Weights of a small mixture-of-experts language model, trained from scratch on English Wikipedia: 20 layers, 4841 steps.
Below are experts of layer 10 (counted from 0) of a mixture-of-experts language model. Rows are named router (the router's row for the expert), up (a neuron's input weights, with its number), down (a neuron's output weights, with its number) and show model dimensions 192-383. Each number is 200 + 30 x the weight over its row's rms, rounded and kept within 0 to 999.
Before each expert's rows: "comes before" lists some tokens at least twice as common just after its tokens as in all text; "mostly gets" lists some tokens that are sent to it at least half of the time. This comes from a sample of Wikipedia text that the model never trained on. Tokens count by the router's weight.

# expert 9
comes before: " the", " to", " a", " in", " by", " that"
mostly gets: " have", " has", " been", " him", " used", " had"
router,234,247,173,155,187,206,156,196,240,153,200,217,169,218,219,205,201,149,188,177,230,224,184,164,215,232,197,197,191,273,190,236,213,144,206,200,153,207,201,184,215,188,153,141,233,151,150,220,151,280,176,136,229,227,223,157,225,164,209,205,221,180,190,236,176,239,185,192,202,217,176,131,182,241,250,190,175,236,203,258,196,208,240,206,217,197,166,165,158,204,160,242,216,179,184,206,194,248,203,178,240,202,168,160,218,161,231,154,173,199,183,233,201,267,204,153,202,193,206,166,246,202,161,182,180,211,203,193,182,163,191,214,152,223,167,159,229,217,216,233,140,204,204,240,212,177,180,267,176,136,204,165,106,224,191,143,208,184,226,148,144,196,223,106,185,177,241,189,218,184,204,175,238,201,207,203,159,198,226,194,198,176,172,199,233,227,208,151,236,185,206,201
up0,243,203,201,223,188,189,215,185,211,217,185,184,192,181,215,225,193,188,169,144,217,275,199,196,208,169,191,206,241,214,127,213,235,169,225,183,187,157,212,233,193,171,195,162,249,223,200,209,159,220,260,191,194,149,219,147,155,155,158,184,198,151,216,201,201,255,216,161,197,181,159,182,238,231,251,231,264,229,206,202,170,221,162,147,200,217,235,190,247,206,182,185,184,198,239,203,213,211,254,122,209,184,143,178,209,246,210,160,202,222,214,236,208,194,173,242,179,226,176,230,233,193,173,243,224,204,195,217,285,225,221,236,153,214,232,160,187,170,170,164,222,240,185,161,187,209,196,192,189,190,210,195,198,152,153,189,212,198,232,195,200,172,224,157,201,200,180,179,182,181,260,195,223,208,190,211,276,201,231,214,156,245,203,175,134,178,207,205,164,214,231,223
down0,173,166,185,190,192,186,197,202,194,178,175,235,141,202,164,224,223,193,199,220,158,242,198,176,175,183,193,260,215,244,186,159,157,197,160,180,179,237,252,213,220,177,210,189,177,168,225,208,259,194,184,218,166,229,206,195,123,210,183,216,158,239,190,156,256,195,221,217,153,229,169,191,246,213,216,216,195,217,210,231,121,273,203,131,218,211,225,275,179,222,200,221,179,180,235,158,206,192,170,185,274,182,204,160,222,152,174,168,208,139,192,224,217,235,157,191,161,185,214,198,226,246,214,171,194,221,174,199,203,231,237,218,175,208,236,144,221,186,244,207,181,196,206,173,163,226,227,200,200,223,247,208,207,216,218,218,175,186,173,189,214,214,199,174,214,168,213,205,234,206,213,238,166,221,175,190,183,191,200,197,239,201,197,191,128,220,145,185,188,228,212,161

# expert 5
comes before: "|", "-", "=", "–", " season", " team"
mostly gets: " season", " such", " FW", " Succeeded", "Scientific", "Career"
router,198,208,205,274,188,159,141,195,206,128,222,186,200,231,252,218,141,258,187,146,202,185,190,176,206,210,154,210,180,217,180,226,219,176,208,218,216,214,171,174,183,184,184,167,182,185,171,221,150,196,150,214,196,239,205,192,207,213,160,192,175,247,183,216,178,207,235,211,237,220,225,196,201,226,225,132,160,184,189,230,225,192,175,191,238,209,188,225,204,220,117,210,185,154,217,121,217,224,189,190,267,183,161,222,214,187,183,174,241,220,188,197,250,197,173,192,168,199,197,206,230,209,175,219,199,185,178,205,176,222,154,179,230,106,155,237,209,247,188,203,159,169,223,207,177,253,194,218,223,201,204,205,174,188,224,181,212,201,205,184,210,224,235,199,230,216,263,205,236,163,242,234,201,240,240,194,177,202,233,288,215,190,173,240,213,228,160,208,209,188,218,183
up0,212,222,216,221,223,226,212,207,210,192,165,161,204,208,179,221,188,172,209,159,208,187,233,230,228,154,192,177,223,272,184,164,226,168,271,225,209,186,195,233,241,232,223,177,175,170,267,182,217,165,208,195,200,207,230,230,238,155,244,234,210,162,161,235,206,217,196,170,202,215,147,171,240,189,201,153,198,260,227,206,224,193,159,242,179,205,201,199,213,182,234,182,184,164,192,215,218,154,216,212,246,190,221,231,208,181,228,236,168,207,218,168,262,229,186,248,203,158,185,228,207,203,198,223,243,207,239,192,160,261,139,215,203,172,96,151,197,193,202,212,137,161,194,198,147,213,174,231,288,183,200,198,191,203,215,176,170,195,190,211,226,258,257,155,215,207,268,216,174,235,226,315,241,200,218,183,163,223,211,223,222,195,242,162,228,137,215,250,220,196,158,217
down0,200,197,195,209,217,202,227,248,184,180,241,160,240,207,171,181,139,117,190,155,220,188,198,167,191,213,223,156,177,167,246,249,204,223,243,225,226,138,202,174,178,163,157,223,208,200,172,233,215,183,204,187,219,192,225,214,153,156,246,219,219,196,189,244,172,171,210,178,217,179,166,221,202,172,158,201,240,183,198,198,225,212,157,192,156,228,128,209,171,215,149,234,252,198,243,198,191,135,190,180,207,199,165,184,229,204,239,265,217,217,223,166,255,182,235,217,208,189,224,220,212,162,262,166,193,184,202,180,194,167,185,208,205,203,140,171,137,203,189,220,145,242,219,160,216,170,199,186,210,195,221,144,223,199,241,174,176,162,207,166,236,205,216,206,207,214,198,216,210,221,208,210,198,245,196,158,174,159,231,195,209,252,247,173,219,188,194,195,180,189,217,209

# expert 14
comes before: ",", "\n\n", ".", "\n", " (", " and"
mostly gets: " States", " American", " India", " France", " London", " Australia"
router,179,180,163,154,189,187,172,203,267,230,158,216,263,149,193,237,130,219,218,265,237,182,222,238,224,227,177,235,228,178,136,225,174,193,216,212,195,160,210,168,185,212,189,157,199,163,142,232,160,195,152,215,170,206,240,144,227,222,175,172,202,200,212,247,179,205,208,223,199,200,205,199,230,189,201,201,209,205,184,229,223,140,166,231,185,221,224,177,251,232,222,238,161,159,182,184,190,231,233,225,282,207,196,203,192,204,201,242,147,260,186,199,164,257,226,201,223,223,200,148,191,256,189,212,229,171,222,198,206,175,229,174,171,155,199,238,192,223,173,176,188,175,193,193,151,180,178,232,237,201,205,197,174,164,176,191,187,179,205,192,209,209,168,172,202,225,232,207,207,149,185,148,167,198,190,217,202,196,171,158,238,215,139,197,223,218,194,158,156,243,214,162
up0,215,183,220,243,220,248,208,223,202,200,216,218,226,209,209,196,209,253,167,256,174,226,221,213,196,240,210,180,170,197,225,238,140,211,157,190,206,191,219,197,175,178,190,179,189,158,209,212,207,239,192,216,192,185,230,166,218,219,189,201,242,193,226,225,199,148,181,173,215,192,170,206,192,129,214,210,197,194,192,144,189,154,210,205,167,242,212,210,205,219,232,156,164,218,225,194,146,271,198,206,153,187,205,223,168,233,222,188,210,219,230,214,180,227,203,244,205,232,194,133,217,206,238,213,137,167,225,245,208,227,160,222,204,178,189,157,180,231,224,177,231,189,155,178,202,175,232,175,161,251,176,165,183,203,180,168,168,161,193,224,209,261,193,196,178,212,179,239,215,216,215,161,162,179,245,148,152,226,172,205,175,137,161,189,231,228,167,172,187,208,204,175
down0,210,227,201,267,158,244,243,216,163,176,212,187,191,168,239,187,222,254,222,209,186,210,204,207,174,198,234,191,200,217,213,158,159,202,149,165,221,250,169,172,209,225,203,231,170,167,210,191,222,201,209,212,194,195,188,188,195,178,166,213,142,180,259,223,220,186,188,188,170,180,234,208,208,186,190,195,278,181,177,189,178,238,231,211,174,180,216,257,173,206,213,168,208,214,190,162,225,167,191,201,165,220,125,215,188,182,238,164,162,176,239,208,189,157,226,212,182,159,152,232,214,229,211,198,152,192,129,200,235,262,159,195,213,228,215,224,148,216,175,209,216,234,236,211,192,184,230,188,172,178,190,187,156,178,203,197,212,164,209,234,179,182,235,236,217,225,228,207,212,202,206,223,210,190,268,182,225,212,195,213,186,185,174,220,152,165,193,198,166,179,229,171

# expert 1
comes before: " |", ":", "1", "2", "0", "°"
mostly gets: " JPL", " MPC", "Personal", " %", " Re", "′"
router,215,235,183,216,122,179,202,183,208,179,214,238,162,235,219,277,160,241,204,185,199,226,222,236,150,220,163,197,128,208,170,204,240,192,227,187,244,264,218,212,156,194,186,229,231,159,202,213,161,189,227,191,182,273,175,200,251,218,223,233,218,237,209,214,161,239,241,190,225,179,153,199,164,245,207,206,226,205,227,206,228,175,161,240,223,224,150,199,229,181,189,242,166,154,242,245,218,207,171,198,205,239,192,186,178,214,210,223,173,151,257,245,219,225,188,220,217,234,156,134,243,241,181,230,186,231,194,226,230,196,130,211,141,187,175,212,124,204,254,209,201,211,191,202,201,225,178,159,227,191,213,234,238,180,172,201,209,172,210,181,216,225,185,166,214,229,236,141,224,117,222,194,189,232,220,169,206,195,185,247,215,186,206,218,198,223,193,209,194,198,208,229
up0,201,220,230,151,196,198,202,174,207,294,220,151,226,210,137,204,149,194,216,177,190,211,214,229,198,169,185,193,166,247,149,235,197,218,248,167,200,211,213,225,214,224,213,185,212,209,196,175,207,221,160,164,226,257,208,251,170,178,230,188,178,194,200,211,175,226,237,131,214,184,183,168,202,209,198,267,184,129,204,234,234,170,160,133,154,167,188,166,201,221,179,163,223,149,195,232,183,228,206,171,212,210,193,245,202,148,225,232,164,229,198,168,244,167,228,218,229,160,141,190,189,211,219,248,187,180,232,155,228,207,200,197,227,237,172,271,183,183,197,177,192,164,224,197,225,161,188,223,234,235,175,190,245,220,190,209,175,122,192,212,185,177,131,167,203,189,261,180,225,205,224,223,170,207,245,197,207,203,225,190,197,247,222,224,236,180,183,179,221,148,225,212
down0,229,152,204,163,175,198,266,189,229,177,210,254,249,200,180,162,178,193,210,170,207,283,233,205,224,142,256,184,194,203,157,210,191,192,174,202,195,122,185,206,288,250,240,162,235,186,201,178,211,210,204,213,161,208,203,206,197,229,245,193,179,195,166,187,191,230,214,183,155,207,255,210,186,256,230,178,224,263,217,208,181,188,235,176,230,202,161,221,154,216,217,186,251,142,217,205,235,179,200,182,205,204,188,190,271,180,159,191,203,177,179,189,229,218,185,234,221,186,158,178,182,248,220,187,186,221,266,155,191,154,248,209,159,156,202,215,174,140,208,240,253,218,194,199,227,202,174,219,184,187,196,242,233,198,285,244,234,143,215,248,228,229,171,117,175,195,198,204,224,274,198,178,153,206,171,202,197,191,261,206,189,182,208,176,210,188,191,184,194,167,207,175